config.toml
n_layer = 14
d_model = 160
n_experts = 64
experts_per_token = 6
d_expert = 64
d_shared_expert = 0
activation = "swiglu"
moe_layers = [0, 1, 2, 3, 4, 5, 6, 7, 8, 9, 10, 11, 12, 13]
router_score = "softmax"
normalize_top_k = true
routed_scale = 2.5
balance_loss = 0.000527
balance_bias = true
init_std_router = 0.0164
lr_router = 0.000689
vocab_size = 8192
norm = "rmsnorm"
norm_eps = 1e-05
tie_embeddings = false
optimizer = "soap_variant"
lr = 0.00398
beta1 = 0.95
beta2 = 0.95
grad_clip = 1.0
batch_tokens = [65536, 131072, 196608]
seq_len = 768
train_tokens = 594400000
steps = 4840
dataset = "wikipedia_en"
Below are experts of layer 3 (counted from 0) of a mixture-of-experts language model. Rows are named router (the router's row for the expert), gate (a neuron's input weights, with its number), up (a neuron's input weights, with its number), down (a neuron's output weights, with its number) and show model dimensions 0-159. Each number is 128 + 24 x the weight over its row's rms, rounded and kept within 0 to 255. Numbers have three digits each.
Before each expert's rows: a language model's description of what the expert responds to. This comes from a sample of Wikipedia text that the model never trained on.

# expert 30
What it handles: Clause-linking punctuation, prepositions. Colons, commas, and linking words like by, at, after, until, while, and in sports-career and biography text: 2005: undrafted, at Under-21, until 1872.
router:103130123127175110124141115114087091148166173125149147105154141125151137109114124134172151107097147135122061147105108165137143133135086122131086109163151140117151142165100130123126148104150166136084118105181083146103104132158113126108120165072103138170119131118144143140125135098116125135117121148089090129101104128104147149165130130104108142104161120137114120114080111125088123132117123133141130139127104189104131086140104149098162112152114125101151102154122108090156113159124172
gate0:125186134135112156167122124126123102121169074133122092083141162113125131109110127137135117133134130140127160128127126114114123145126120138107144119116127093120126091161148088156132147166129132095113136146110151111128079136157132179082105133121068115185062088116113154109116150126116115150092104131128149078110114128115125139180140111145101092162109131137099151135136121137140136134166165113174138196155134149137154094189144157126141165126133108117112103115116130138130138141122131
up0:143174160106095137169100081137159094161166101156101119134175131122121140114134138122143137107135112154097141135097118150149131110107105135195105156107140118143122101137118126123129103126173162134168095093124070137155130112098163120072154169150110118131114140093183147106114160119153142122158142145170110110103147124109124165167152130096127132154147086129142168115133118129139122117144143135116112159138133136159129126125113133117126124150099169156092116122095175156150132130086148
down0:101096130086115112128124094141135129112097147122138150169156098108093099131141136159114133119111163137150156110123136138105164144130125139082122105158092163151139146155085144149137128089108101134151119136089121123173164129143148118096096137129157110123130115132120173145115072079120105074112119168122153125122150103105128135083081142098137121120130109155131097139110146114152138173090136141097102082107095096137164126124083140142133079163111120143147154141126090115141099087138112

# expert 33
What it handles: Prepositions before places. Prepositions such as in, of, for, at, on, with opening a noun phrase, often a place or title: "born in Runcorn".
router:167125167123089104144150162150142155151172132148139115094097128130152121105100119172163089107112103131152136125085054128124115135135065119137149123144161156152118109119152154104134146126108172140076174119123110135153134148174086127131109124114132116156090115146174127136154129085124113096134142127103102160142104122121131130164103090113085153143140116161090115157117098133126127140141135111132132137134167135115128133165100146146088118146130120146133109149131144134159096078084119
gate4:096141122098094116161150130140144168154156106106118098150125106126117133168121129152128103149132109185128156135092142175086078121121152167142128151118140107110144123119133148137132158128139147137142144114135165134127135113151136126090113147081110096167098130093112149137160166114105151149133131140126148112127105119150157132180191114166127136146144130090139125118107075086160134140155130112144136161163085149127144161089201128117142171129177116121083116134140123121115137146131134
up4:148107103093121140130126101196146147152131097120152134137173156173108087093128081155129100104116148134082101092100132113116100147081123124100126121175123119130129137131108128153116132140057107148125153117153117113119145130129110138125112143124146100153121150158148108119113125093099172128137103100117161110127153120130134109192174117130140137117117137118126142100119113085110136121108089102116117141122140190139114136137133146126122107138094086100140090134176132155138198148120160
down4:109123117086160135121126150106130048110161158107082163119121126113161155119110157090133142101125132139128102111154089139147172105102150171123167126098091167123095117127162106086135121119153112155113139156144123129108186121150162118152166137122140157115129139137141135156103098154090122121126149144158129148133129109111096116096060159108134110136123118130117129122135163124108113137127111149117162110134138134108106134167080101179133144124104131064136140112144110091149115154146112

# expert 55
What it handles: Media titles, East Asian. Pieces of titles and names in media and entertainment text, such as Xbox, Japanese characters, episode credits and album names.
router:121118162129112117129138138118156138163163108129121121120113136143093090109132148095124114142118143133176137124146109077111114087108133145170112144151122080137131137089079121125146108123145157134140169073125156133146151117077123117164155142139113148149112182098138140115170144051145152090097143151103101100126160121124098132113134143133141115109140120143134129132134141121087121138114123147123065096141121114136131117134119133140106122153135076092053134081111141139099094139158142
gate1:124128142111106122102121108103123101136153118107132153060150104127118130102160084141142130096115127110152130098142101119110147117150149104126133109119152067108105142166077107134131133112140147140187163130154113147144147105120144151129136099111120139139116127145132107127114166137176152120127077165129152094146129131153140092131109134138132116105142129141114127140150151125162135193134122156099082120117106094112108181067077148158125105104163107113096140145122164099128121100087082
up1:116128130099135106139142167143134107157155092105098132128154067122139123141114112132128134116071131122137156154149092106137172110118160116112131159151121085124166156139108137111126119145143144125141135120089139166103143144157088128106137103088116120164104169136133116159095162108127094126084097086111131125119082098121148102079156116107152147111151130164166120198142124162113198115127163131123065156105109119127128145125147124107146124127120139115108131123091121107152134130143154
down1:134143127172178118122145139091122081118121121120139129175152091126080197138145137129170130096153137115121148146154112144132122136091131112139095091138135112075104148111148118143143099129142111142139132157120097107083132151108149159133127146150148114138109153121142105182100121220123113126125123121120126089150115107137195132090139134143107138123139115108084112138131137123186128111136141164104153144118133150141100163111118110070179119126145141152154148127132126121114131127139121

# expert 45
What it handles: Foreign name endings. Final pieces of non-English proper names of places and people, e.g. Jaisalmer, Belo Horizonte, Al-Shabaab, Nairobi, Tobago.
router:157074115127145131113124139140158104114129144122121128113078119128159078091135162147123121136110116137152126134132146153103094177130134121125100113136086086183079131118105143115145133159092119174137157124149155104114128138107104137144098079113101118143143137129085114081143151126107100105172114115143113073158118131110078117109146158136152147170124135141140118149113141136056134142170123110120175112129107113138141108069149085117171135145111153128119122111108120132147112122120102
gate0:097152102124124127114134109121111163133171127135124147110101098144102109098154105167145127142120149115125139165125184158150112149107115128151121172106135121122109138112126101165144130158095112148168104167106085128104143118143125166161133122100157090082151075116166117141097098168145134129137133124146131167136137114098144092104129134107139103083101116120124135137102166118105148139169126141140113148138142117104130173044119177129075122169181140105117141121120145117131121132116145
up0:141130142159096126161141136099091128092168146140095157167071142123130135096157135118110098115102106123145137133163108091174111151169139109143145128126077132183117139115205096143133122117109119068114122151111152127111160136129166115144149167133138132124167116135135100113109125188110147124141105108088142096109149093141106141104114135128131120092086142101105153123137117089129132112144095119091126161134136101114118110133130103145104102151132156115153128130109146171157135111137175
down0:130118128105143098139120150149111098114128136089112170134096151144154079097143120108088131114123096099117109136168145095150154152119172100128123120146100148081151108148180117152124123134096130071139092165146144156139160151156188116139157180158128112118154162120115138156135106176114169148134130110092137104146137091135123137098149130127111122141099159104117141116113107095150135121163102112095141172102141118141118088144106119122138134159106127114161149117125151137119153090146182

# expert 20
What it handles: Music and film nouns. Content nouns and verbs in prose about albums, films and bands, such as recorded, production, appearances, album, vocals.
router:149143128126100126131116158098142131138148106127135124112131113131125103092121120132137127121119115126142139101103115083106146099133095130196131139156147135125140143131078139121166091114149134132136194088125155141134139132099134106190150129146078121128120155104123138159189134055153176136093115126086128096094161126104110133187105123147128127122150146157128153155159097123092122129153099134127073103127106123135127132157144162143091120131132076102089133130113140140086118115132129
gate0:115107108162129138159123084109102110177133131131088104140125143080162107152122134117142136137105137094132123113095093099078156126132148103154124168168152188137139126151132140128113124108103130135117162159121159171127138132100110112109149118154116146127072095134152106133140131119164111112068106149095082127129132115090138138145133158100130093139148163142118155173114142186139136125119147131126139099152102140149157130120133157153105182095160125099106096108140137108092121094103109
up0:121112142127147100118185123128114120153140139128112145135117143135120122141133102158161153146190135104114107150164122123146146181172139127108101146113114105115114147151159126115164126131123137170124105138112124036112134119154143161112095132133122078086129111118148171080143162137065107141085154142116132118087153122175159092112123109084124135098113154130156102138124135122120158142102079129097102135096125142142112128128126133150137099165168113143169132119107139157132116114112121
down0:080128128142149152120117129113101119175151145101148116101097163132139154124129141153135152127151158147118109156097122075117143094171120134124170160097151105148175094132117153118134104137127114133126144120098156133139181097115162096150156128124121158139123168111155151134158119098167161142146069157116122094125157155108152181157101127118093124106147089123177157112144123140136130111140137147091127089155113144121091105122107110162118117123135091084143173106096137109142117104101138

# expert 13
What it handles: Technical prose, math. Words and symbols in scientific or mathematical text, such as there in there is, based, degree and prime signs, LaTeX backslash commands.
router:142080168130100176129138128146148163128100080137139138130106125105128110173141133094103153157142115123144093128126108141142114159128165128167108137084135158139163135128150101147122098143117146119133141183116122190167168100100144121144131172147104141106138183096144134134118107133147137139110140145112154153131155124139132105095137151144126104146112061099116123111173137143136122118140154140119128152109157158101087153136137109123101139112125128175140128061113187092113105143127124
gate6:088100138121117151137076125162163118101182088126142130153094156138122085081129126140095076156146153132160098136100120136155131129136114118134136137120130135118133157129139143118095086116113117118095114111146122180178167142151115103141104118172077113100153167070122145090094084123138134107110165149122145100085149152120105125101106110130097148111145122113107108121141146112097099140135095127121141169124127140131096080121121125112118160155130126133120097094126164105146116131112165
up6:090113106129100158127118101108169132105137105134133106105148160115080115134161147114120089126134131144134131153119116146116114124115096082142082123127137135155108140124109103111082102155148137113109090153125113120121163129153118146182141117117101145130118157060082157122114091137128142097112176136118134151154123128128169098071155117141052092165168119108156116127145097141148104146126146100129116132132151157158105121087107117118123118072150151122110088123099111142099119151121135
down6:115149134177126123115127123132140190130113119096149133113147146132117097164138127098099142103125127097118141117096124156123168115160132103141101085134172091152135164131142157136130123118060143137098104114082108199124122123165108102131102139135113144115153163133158177128148142114131130158149099106065130119098151129147098162114128116131097152089140121113132094148124140153093086131124127109146160121116117163126114089108088114150133068113167081102147113140110142136126131129119117

# expert 24
What it handles: Scientific-name fragments. Word pieces and capital letters within scientific, biomedical and technical names, mostly in species lists: Actino-my-ces, leio-my-omas, PIKFYV-E, He-midactylus, T.
router:145109119127106115145124087099149149134112109098124129149113123133102098173148146104090159189138097118126131126135139155112110142152160108128129123124084140125163105118123110151149100118122101084138146165138116184144150120118152130143162131126159099109117175118114136147124124129157157136148154122122139126131135122138086095092148175149094150136099076111117099089166173139186134112130151106121146085114163152107113141137146112175101140127129159131116163095116193157147125128142083
gate1:164163146092124113142100095119111140094116081112081174170087114140145146107130168153099112115154095131132135158134110139121152156120151150129177110137153112088128088120145136137127143089111067064108140102127052141151142137092167122140099101150118154126115104131123120134147148115123112128102123087169127139134141124113111144127124114124117102122112135137162102123153153064120124122163116113124148062111114118121116122135119123092136084128158135119124146148105137114131170150127104
up1:152172124124103129147153151122146125147115141143092119147142169122143116145121106169131130127152135155131116138105133105143116124121151142135141162103142134132107091122143123087107176185084119127135049157081139106093127126119119124123079107163135123107121175131149072108114139110159167121126116126135115103116136121150135123139137131131156075123096162140124150168129102163124105114125160118097159144139130094115110089144113162120111146105097135131142134164170099163080134193123161
down1:076132108164138109130121106119172136140109144130139124136099125124130134148118172123134157118110116142121137137122087187123114098148143133149181125113171085163161123131106108160166116121140133128145105124113092120133149115110138082159154126130125110176101117143107134109110135122137078120139095149139109159149108121139167154108097115131149124158147120156078119130104111180124139132124153147169123151137089109228151106123161131139157121110120101126119160155076155125141123169145128

# expert 62
What it handles: Word-initial name pieces. Opening capital pieces of foreign place and person names or sentence starts, such as Be-irut, U-thman, Sa-goin, He, I.
router:126133145131173133146126129128137140116131072131157130102128131158122126120152153104102123134140096130126138096134149140131121146172139135114142122137123111124085128128130121128149092084136138116100170126108101134153142139163119156124139076126151126111115113132119120120158158149129120104153132078183133177135156129108055111100127144153109135128139197142095132113093134143152119114084166112151122097132083127083158100093149120184084131148139105151126119151159204115140127124146094
gate0:113117143107113155086138095129113115104112105107132105138121110142134124122143150132162133109158123115132162161150147144140121145148172101131096087123141118108104136162103130119100100119131128124170130177110136134117100114169135117119158066112111133142139142146141112113174127109129135164136104136179137088156074135124090106135149128147081116140113189126110140153099098157089143135137106128113127120152050114129150110113118124104123106168125094137113157196146166135123146176092142
up0:128098127108110167121116134196131116133146104138126151155150105113104121111147117080095127100180131134149120197101106120163166112116140111153120114153167143072119127125135112152121125089120108098152188125152147142146093120133110109161118144146134155156126142154174106114128116132090080118125112105086148147127148089093129134157145103107146114143152148096107090130132104121107124147081123124164112108117117118086121189117132129095165121116130126148101149111107138114161151162114133
down0:154137145123075120136103122164115116157138134148160171147149112095111136148122145143138090113143115090172130120160151124104158107146142109124159141148145108158150106114119108111104137093124079167143119170137140128131129158110111109141120090164132120116100152170130146084118092152138130095129092127154141133103145121140091136181104119116149170117112102123187094138122141157110090111132109169157114117137129090111174149167146132149119122086097128063104099124154120101160136119154108

# expert 42
What it handles: Derivational suffixes. Word-final suffixes completing a word: -ing, -ation, -ment, -ized, -ous, -ions, as in agree-ing, focus-ing, plant-ation, suggest-ions.
router:166109123125131125115148136184153141161113132123144162139143099103165118156076111137140078104121089125146123116119110154063120097150131115108149138137172091109061103122153140122139117144110164122169183127087118110131129123137107144125153136145149104141090130106132120120121114129121151114146179136121149124049135112130122106157129101145144145142140119156120148122173095121112141133133144146124077104100136134129088096115127060120145151148108099122157102095126107138108103132121105
gate0:140149126136159148077139087126112144161102097112126118146147121131144154130155177151139103113184144125127116149136149106097108145134125119117080148100130154121088139114074103138124136126111091121186127079108117085154153119145100119136128094137136151115137182129134119104125120116143166168140143123122165154108100137123143117174138108151152112113103103151056150125134121149141157159147119107138076117156146156141130119099095102168123190149122133135139100154148154113091111128112126
up0:133079168152154122098119152189104142153078146117187076085107148077144143174072108111118124138117116150147138163124139129099134122120134087132124107099138167160157108126098098120135114123085122127148139126115142164145129116132121119116128101116134142140125117159087163110144068129153170106125162117108121168121156105148132097149148158119130132129122125166119112110116118124069149153152133092157146092110135105135109126134117124138150115146132128109146094170160108132123120078145132
down0:072091098084130142137150142148134129171097147167131146146093143091121157131063153114094132129122104156119144159151140104146137122123157117139159105132149134121133129126134130131131145160113115159136115112144109102106075146117169123136148174087154136145127112145090147109164091129125139115145114148112076148148138129120111128085153184141134164171091159113144142150119123130131114107163132090152160116107126141150111130139160121126106117119067156170128135119086074127134166126150142

# expert 48
What it handles: Verbs and participles. Main verbs and past participles after to, was, would, had or were: build, construct, built, served, sent, made, became, known, Nominated.
router:106154117133187127134133127145135144170123183109158121149138142104142089143089093125106109142134137161108129153123087125106148122144107104114168125113146174096118144143152145139144101173112093151118107192112115074111124141146120150133138167132148118160123108090129127114130111155108135157116127128151154137107168099184126128140115077112151123137143104149098120115184103147151131154131110134124130158167151125105103118072082112095104151134113130149176116131100103141099139127096151
gate0:188105131110174091121140103093138096150126116141120125078122139159159167126109144125088141110176108088113116119136118158101148150097101140139148138061118127138132087103132114150119137134133203137146110124101068163161125128100134135119107113115099101145181141113102128160127129099111116131118151154116109109144132127154131130111150109104124132101133091152155157080130149154183168132127145120135172104175126153124139134113128114134113121122101116130122137104107085101118112102118098
up0:181125157086116108138135158107099161107109099107097180107131136143153174091133133145105140168147140098114117114181151133114133119145169148131151132116106121157124128088105151140104125090103092164107167147105101111112129125173124072152120113118128119140151120110104112158109107125116149105154114141114106108147097109087136148145128104082107129125115114163111125129101107145127150108108142128137106124119085124161062157121093133123138118105199127119107137112155159130175119105143101
down0:131162140154128147151094146115111104106137096127105131135161100167205140140105121139115098135106116082092110116115111095116149120116077094142168071150102141159125162136158120159164097149135087136099144169111125132128129137199113112128113167116149094148136131166123132132092134141137148125107110146109139131134148117123151103139103119097125141144119155166159129102145133132098128156130142091133096114121135122084108124120116146089122119154161146149171129144135114122135097063085108

# expert 41
What it handles: Word-initial prefixes. First pieces of words beginning with prefixes like pro, con, de, re, un, dis, often in legal or biographical text, plus in and apostrophes.
router:137133121119167130134104139132128163124097153150126113125143082126129070165135106120180114112134150120087091149153151145147113195118127108111117129122168124142120131099168126158102147149101175120090119111186119166119136125207100124097119071126105119158116123104132119110158096137109144132121095136128133142173124134152131124087110122131146140119113155108117120135141112114162163106091151149100184163150137128070140127131119137139117119103157090113151125157146152135147122125141156
gate1:135132155099170114151133165110139099143103160120134111096127084145100140103100094083130099146110130132145131123116132141099134142125172134150111149100073151155130141111160138159157124152094142146142142143155127114151153108093088078139121156119109099112143149137123179116116079120140164069146120164108158172135156134148152131160162113136134125125077144116094123109112117163155115156092127143107119121142124137140079097142102138116129110180157162150151092113115095154101127140122106
up1:159092116126150115094146097133105148083078125131099124086129129137143075142120145166100115121129139154134171134162127082187154136120116087126156136125135117130151132080148119117119156110118109119161097150094135148113120177119114122147150125132080148124093141136072119134094125174161157135117133140072120139152079118121158116132090100170096152160127164131150136157154143099141147153146136146152158127122117139129142125104135127183124165125128086111112133140110136103138092151144113
down1:096167110158124138123116100132086139074124121100125119137106082107116115117113105145106180118133123162091147166123147145129144138161121159156151078117159104100172091123105147116108161120120142145102151121118093121097121133128142131179100121108141107118129122107097123100147139130141105146129111155114166144103108147150140154120157161153167105112170141069112078103180143152147156114103150139170131110135130111132137078140094132123131125135159091118122129137157085162150139133089104

# expert 51
What it handles: Nationality and country words. Nationality and country words after "an" or "the", such as Indian, China, American, English, plus pieces of South Asian names.
router:093097126127166141116105125144140117093164161116151141114082147132152098084127158131105085137133122113165142147192132123126085148134152143151146117118090062129090137113099143114142148134112108168112156143143123097118122113130121125205148066103153139136144130156106112085158134124128097112138150112158124107139112115096124127101137117113141128157120146141153107161132156150112131141113131112131176085139079104124137145113161093157138139128114115187135139126097142126190129135135128
gate0:060101092121113156133140157123119123122132133145141151108114158114154109115143112114119119141128088103137121126138112121141131157128177120084122149101113135139109158100140125129092147131137153113104104120160102135129127068125147135143124076131139083123129131145135124124124143119166154147108166082075156104122116096109135125176128093158142117133140134156155132137153107126108145159100138136163165130135130121127088175127153122147166153160133126146143167138111133113200142069201156
up0:090105099108125124105124146121120124118133118156108127124075085120125111131114154097133109134141136129120152158152139097160123158146168123098096086143154129129151137099125146159111094117140145169135151107140121122125134150119123092135143114148140126126143161180116126099155163113138090131120156105113160122173113110095137123153096076162078176149103130166152156122098151120093130089159106086154160084082155166110144147141134113134099124147134133122133182150106158134136132147168179
down0:090126155082162129140111146141123172140146105143118127122106156087132096138117132107109093119156132128107166119190108145164095186127099139105083128088174134143101088085131166121146151155131109091107122109159100113164095085131121139125118147135118110117144138125118155136127144134100127105162128116087152156111099141147131124111164117164121163105149116157145158140150152135096107111131142089126096121127148101123167100124109125154130070133121140163078169133104108107124114117124157

# expert 26
What it handles: Mid-name syllables. Short syllable pieces continuing proper names of places, teams and people, such as B-lo-unt, G-lo-be, Kier-ke-gaard, Cocha-ba-mba.
router:123143114128127094146138109131169129148145137150139105151117148139089130156157131095120114145124147154161067129104122134109102155125161134136132177123169096127151102104091143128106152089124174105131156095140133134164135122105134144138126128091122113120176096136117126114142123161127141141087149109090128167126100188138145137141098099131128148097165155084140108147134153123156112112137162142131080135152122102133132116185104104165097141148109104095066153117146101116070160123127153
gate1:083124134088124152127142177136114123130170114139124126142116135170146140134148116113127130113125172165164144179147130122099103129105137140142108145130157127117159139120137107112133139076109133117062116083122124106156127162116095117126081170121161137113121112157184118144125115155160149110178130136074129152138157141107137183152158132124139154138098122133137122131155176079151117171123128115128107116129095121107133077134125127138075131092142133089140147132124131083151170095138135
up1:115156080138152156156115073123101146116170144165111150127170141100119109101149143115145105131144154101071118140113128114125140130103156150126125135119133077117136142087142098167101108134137116106122115126144106120138106143130127127102092125099107087128117150102137099124117088151119120173131136085128168125098150061085139123162130148127119112141142097157162105175095137130125104141151172163118126157119119109148094145117089144091125133133176125114141151142127141112146147167143065
down1:121104120178174117119155093113142127119155104174119142123123146122141146130130124094117132125162163144123122171125127098120080129125141145127095147109112131128127132136131158160122163085108136136093128073126142132160128145100121120107089141072145131115092107107162121107169130152171112095143109150090142141158156152096116155141170117164149139123155124102123113110122120129133087112130112096135134113091094076088157120124092092125106124136111164063143204114121111126129147130145139

# expert 50
What it handles: Name-initial pieces in rosters. Word-starting capital letters or short pieces of names in sports squad tables, such as S-érgio, Re-hn, Co-smin, coll-ided.
router:107159153131138121137156095086112142152132090164129097098141147131102155162155100151133166136127141121167130133114151159152176138142096165114086139116131176186123135163126122150148139109107151132156075102136111120085158131140107100103150089117123134101106156116128107128148154114131143129107088112138107162151122146122086112113130183138106094105123132115132161129077137135131127086109136135089147112140077123102186134124112148113116107109139150092115163150169153111110119149111151
gate0:133143148132131153102123129088113139155093129134144101101123148143156155179118114102110090119115166132146116110134111165118103127075121123108140163070131144124146120164188144142121125176147124164123109140091123073123159155101119131156141140115152163124123153169161151155133120155116111103110073098097159149146104156112101127158102157130141084127108152129129103122090115121068170097102108139142136108082101150102120166119131119147105112103149159135137130131163152155127130115129132
up0:116171126082160125150123149097132125133153111157108132129086114145091176099126117141106099118110143144134131115115129112153115100140130118143148102101121135107121124177159140154155177182149159149100148091125151065117122121141115151149159150118162178130129125153113156151147142119145124121074097135075106165124096142125101126104143177120138119158154143096108165136086107132097120141163127093117128159134090096138112140115131125131106130139146157085135178090164147106108135127145123
down0:128108129166143144124122102093129147118132136201118132155121092133113121152119097116108113100147122110119118089099204143136114128087088158083100105119140124152143142127119110107133169130159094121149140131124135122092113156122148100156136116129140167129149140132164140173173138142124112083124084107100134164110085144157116128130154138161110121166109099136117117141105122136142142128129166109118162129123154111115103171111131122126109066095149191091165095121127133150114112127169126

# expert 8
What it handles: Table and list delimiters. Pipe characters, list-starting hyphens, colons and bullets in tables and infobox lists, such as | Yes, - Producer:, ):.
router:156114149135152100136141121090088095102109105139142146097111093104124154158105159116150128128133106112120117146170114114146133108145129109130112131153145119158146139165160111111169109082145092115108104146125058138109152153166108122160164148083136132102104136138125123083100137142112121108083104121101107066130106123089138122135103096110100114109158142116155124131108108109108120142165151135136109123146098181092101085151123131129152118165117145133106142132080101070134146164151113
gate1:131150135126144163144179139136118099135087117103093180096119117131071135093108154126158128144098130129140124138115127115178125096200145154129175170064142107116123128087102105157099097121126097117083153154124125181148117151103084128117151143123141069126166132100120108119146116119082139149150088135132141129160124126124119109148113118095161154148115137123149123121118107138135151171137140135141104122080125140082120131107109091114135105123145110135129117122084109122102143135127148
up1:115105092131097177149127119114106184149117109132139053090132160150090128129137108168088124155136085166106106136151140140118165144113192161122118131127179132134105139159136150121121097140084103166126161115122144133133137135139160133137134114122146147176123111175121139133117143139136131163109130143163163107150096142156122108141156109108119148097135125119140105060157073142161151144121142145117118124125142124142114137086127130166128131116105145156117118114100075120135146142165104
down1:115168125150136141099144132145154062105122170133089111143123089145167120147132109158140114105145118133146134133081116120155120157190102131083093112096100100110147149139129143137099112135144151121127119146145078149163129126141102135135144120108119176114144130087133144175168105093118122121132180126134109115130115148126106125175102151100147109156195134166069127155110161101111103153121123131107092121119135120119149101084138098098135133117130134141177096128124134125088128113133123

# expert 59
What it handles: Initials and pronouns. Single letters in acronyms and codes, ordinal suffixes like nd, th, odd name pieces, and sentence-subject pronouns it, He.
router:158069143130180131161105123124080153112141165136126130150141102121141128123115127090119133108158098111119165134090147153089112115157126146137119144150127142142055127123146052147149116114157144107140177136124156097151143116158130148110137122112148127143094116160117126150126154114142100151105129103166161125126148141143098134085121116169174142133142150137106162135086098130149133107109147113127122079082149125117134127089119086141089150115093100119102089133156148119165108135135141
gate0:137101158101140144118100146155148088107128100111116080139149146139105096124137090117095153095115154125131144129170108150145105123141117134109117145142134121173126090132151124182140168106100107154122135144121114141115156155107140061136128101134143099153161127127109099119113118162103115126098058151181104083159168094136120143127128101158182109148155141170145149101087159128123129131147109069133123137140157145118151121111098142094158133158100148102113139134149141114110140114134147
up0:067135095125094132103094149104120098127129130139117140089096124143125104173119136157129109136129117144122106117164087141087097135074122150159158128133080114134142139125117109118154170163093157123082137134119151139152133118123129153130112118122109136147096129138125119157117134134172155112122077117146124149102098116093133186125140118143102170135146156114111164168129092108122107136116136195116160154160154103173106146134111098094098089110103104090130141134123149114149114163161140
down0:142162127118129118140132143139138114108144149177136067094143133147094123145092156112118138146113110126127140122125160114114125141076108105133135151130090118128123173100100131086082148167178130113128168086114139114088140111103097153169076114123112132132132124143118113142151134144131137153116130132124104162096147137127136128147136127089091176148136151107181150142149108129118119122118124152155154131143093124063177112113136178107097090076113088096127133099102123110174122129113137

# expert 40
What it handles: Foreign name syllables. Word-final syllable pieces like ro, to, ra, do in foreign names, especially Slavic or Italian ones in sports tables, e.g. Lovro, Umbro.
router:121104130125092130124136082143154127181140112163104085094125158107113124123154135135148171164090138156146080106152123176139176130126110106118098126122149148163120124121099140141099157111102102133157083098149113109141126105088111141108093120114127140102160130121134092093137141152158154175130113093128156087121110161148143119157157147143143114120107108161124143144106128135100129117161094150148139111172137108154204125141087114124163139126134160104118163126125122138089128092153112
gate1:144112131114142162113147130136140120118134119148105095136114135101170121150139119128180116112072122140121087114120126144159163134129136079145103113143124165110122117096113167106152145126144117133153166168077138148144122151067121137135113083119138092069155179079139103140149146127138119119138129132103104102166124175147110089149113131136151126129095161158109139159157119128116126140115119125142089112145138159098137092100092132179152083156081127105120129130085157135125130136165134
up1:156109117176124058112126113150133142117114108164132114092137123096157147146154110176106116104115102149167100161140186101089127154144139087164117121076156149095151148167162110115124140095166179112125120149117125113125180128115096133116131158132111151122133146132094060133145123196135126125145155104092127124128139116156115141115126155116137141119116110152103126095125122130129139099127141154095129115137152140112105130117134118157141098132128123173113109147125156171138080135147154
down1:165126104140106160152101106133086141123115116150115142123155123123134133089128152120123164137136126122111143146138115128105165085098093157118123144083108104107106154120146108167076108139116113144148113128173115102122125100140136153113144183166084169163109094145130125106110126157102124116092153176149135079136177148163169119124128124116150123118159095092118119145122138106141096128143149141173127151100175147132100170089138167146105095149133130120161119104102122148155139175111149

# expert 46
What it handles: Opening brackets and marks. Opening parentheses after names or titles, before dates and abbreviations, plus quote marks and the prime marks in coordinates.
router:116112155119109166103101125080086144098163128136129148136107108188126148148126115188130163133116142143096081100097134118108112121109149156178106148088157148136151126103158092124112105159121167130103136115153162127082148129148144119110107118121099125107165100102141148143149135123136142104144133141111109124153134104092108140124121172146164106098117163140128111133136125132147151163141166159143141089119125176140129158125131119150112140168179126158107113140077175090109135146163147
gate0:117107084153104116126142140125110118123126136161149112145146141136152095122146143159129116133121105114155116092120140114111145139109135150087093169158133113054148102140100159130131148106120159157139159174103087170153131148070104144108150132115131118122094143119126102163096129139130085131125105128103104108172145127113115140150114118170140122139167178078116124132135151099082183104140097130121141141109132158139089130135156161177116133166143119146114178118087116142114112090137120
up0:107158141141090129106130143141133060154129124085122129166149121138114149160099125137140144134129072122163146128131108143149081167153151104115160128111110163101134140111101135118071133112132116107193116071121118102165143181126144161133134140118157091097138112148159094093127114168121096138126168104158074134133122163159109143112110120141143150150151112079096130128163138131129117140099123104131149113082106127123081106123132118133130130163147139135126131103155118157136128128123177
down0:119148121137109128147110150172140135102141145114153156157119130123126144121113073121151183127125135166122131071140116183072116128163154099101125139142115128099119140116105118146117131112131154141106135136122137149129138143120115127155156157100096141133124133148144146103129140139117071150159133191173092157154160150127124172136121137152124108131145164069136092120111153123159162128142193170144136079116158143169111137105117173137141148145117147111132148131068136116111094118126116

# expert 29
What it handles: Table and heading markup. Table cell separators, section heading == markers, line breaks, list dashes, and closing parentheses or periods in structured Wikipedia text.
router:133125119129111168159126154104121072094110125079143133132108143172150166123139141142126083123138109070132132094137142076125172160105128072145205128137127113151089135089151149104155132107152130133135122161104126129129103141160126101130107141095148111132105131150163136132102129164112108119116113125152142112151090110125159119078095127116133142116122096148153131155143143096106115136144155157099185146149125137159114141131158160154107102130148121128102121135154083141111183122150112
gate1:148131097134126123117172128101134153112110148169112118132129167136164108122126134134114153138083115134144148103131121128131141135137136124052117165134137136104157124106070138096098136081125133130116139117126146139144112103136129111095178102175068103091139179138151066109155125103121102128103108089098126149126100109111125109074095146081119136162118165113135132114122164142114119158112166137119172132137117109146159137147139155114108152165131141156136147142143127124156173167147103
up1:142090120130107129151126135157166079106138128138082138113127123138111181133109148130159135176161135081131154122118085124118135152079104133099186125099116109088130153160152095165126113149193141133157102134098169101135106131129094105149125116151147154154111105111136108113127097118119102164099120097132182120117132120104118181085108124101123126125156148138112107144147140157148128153090146153156126123146149125127128138074134137183141123131147126118140145096143142102106095134126170
down1:099089144146098095137113159115138095142120156131110118123114134158132112109124082126144075107147136103120103136121103123108123155143147115107124121112153143144154121158129090139143105149126093193131070140134148128146130095091110108137165126100178166144101175158145090174136148106130139104147142138090131109127138150092098087162108123179122134148140117160102125146102186136149151153120123124122185100145162117080132140134144117145143119130123123137147133114121157099106064123106124

# expert 19
What it handles: Mid-word consonants. Single consonant pieces inside names, taxonomic terms and abbreviations, such as p in dipterocarp, C in PLC, m in Dunfermline.
router:111096151142147159137107129105090139107171147118120132155119133179095108149119129124091132104146146098117118128133144138113102132129147160101125150127090127150098109125133119136206146122140137123137144176144133094104181113098172168105157124110129121131103124110126119182123145103160079134088109104172160165136168130143112110104128120148087156132122107114105128091151165110152123081107143133128128106112115120100108081156151088154089137121121128141066101131117144141119124089121147
gate1:083096168163112123114111148110126139092114134118098146111108146178139101118123136140180111087116135112123161141119133152124132102106142132167137103127134143122170096109176154168147111146161171120147147138148161122096099108103180160119128163101139150104148132107115129177125186126120101173125113156150102161131166113112097146110103099112130115073080117122174159135107116136130126108085146119124125121130110170149156107125136087138093129095148129124107119125133153136129155164128149
up1:080181133160104127127104117129120174144105105144090167123123134146075102159127159167102146137098092155102118121135134149157131138132170136150092100156145128152137114113114135143122128102154156096142145126111083110102124165136127161150119162133111111146119158103166138158172164105155137158109116097134149084157091105140113142096140142084141157157108110161139115166166145082118138138104122089111126123159163117112126125116156112156094123121156160113117124149134124161101164123141164
down1:123113123127142131137122111127109143133073151133112132132112167142131135106169108146118083109126096134119062109118160103096061097118123113111144089104145129089088138133117111152139106108141101126165139154141124122095143152103146164112143138142167136110111130096147113132078145150157123127133123132126135086136155170120148122101146088110172143121128142103172110122080133135172150125121085115149148157102128134106108125109129058111110057113128124096125090104124160120133129132141170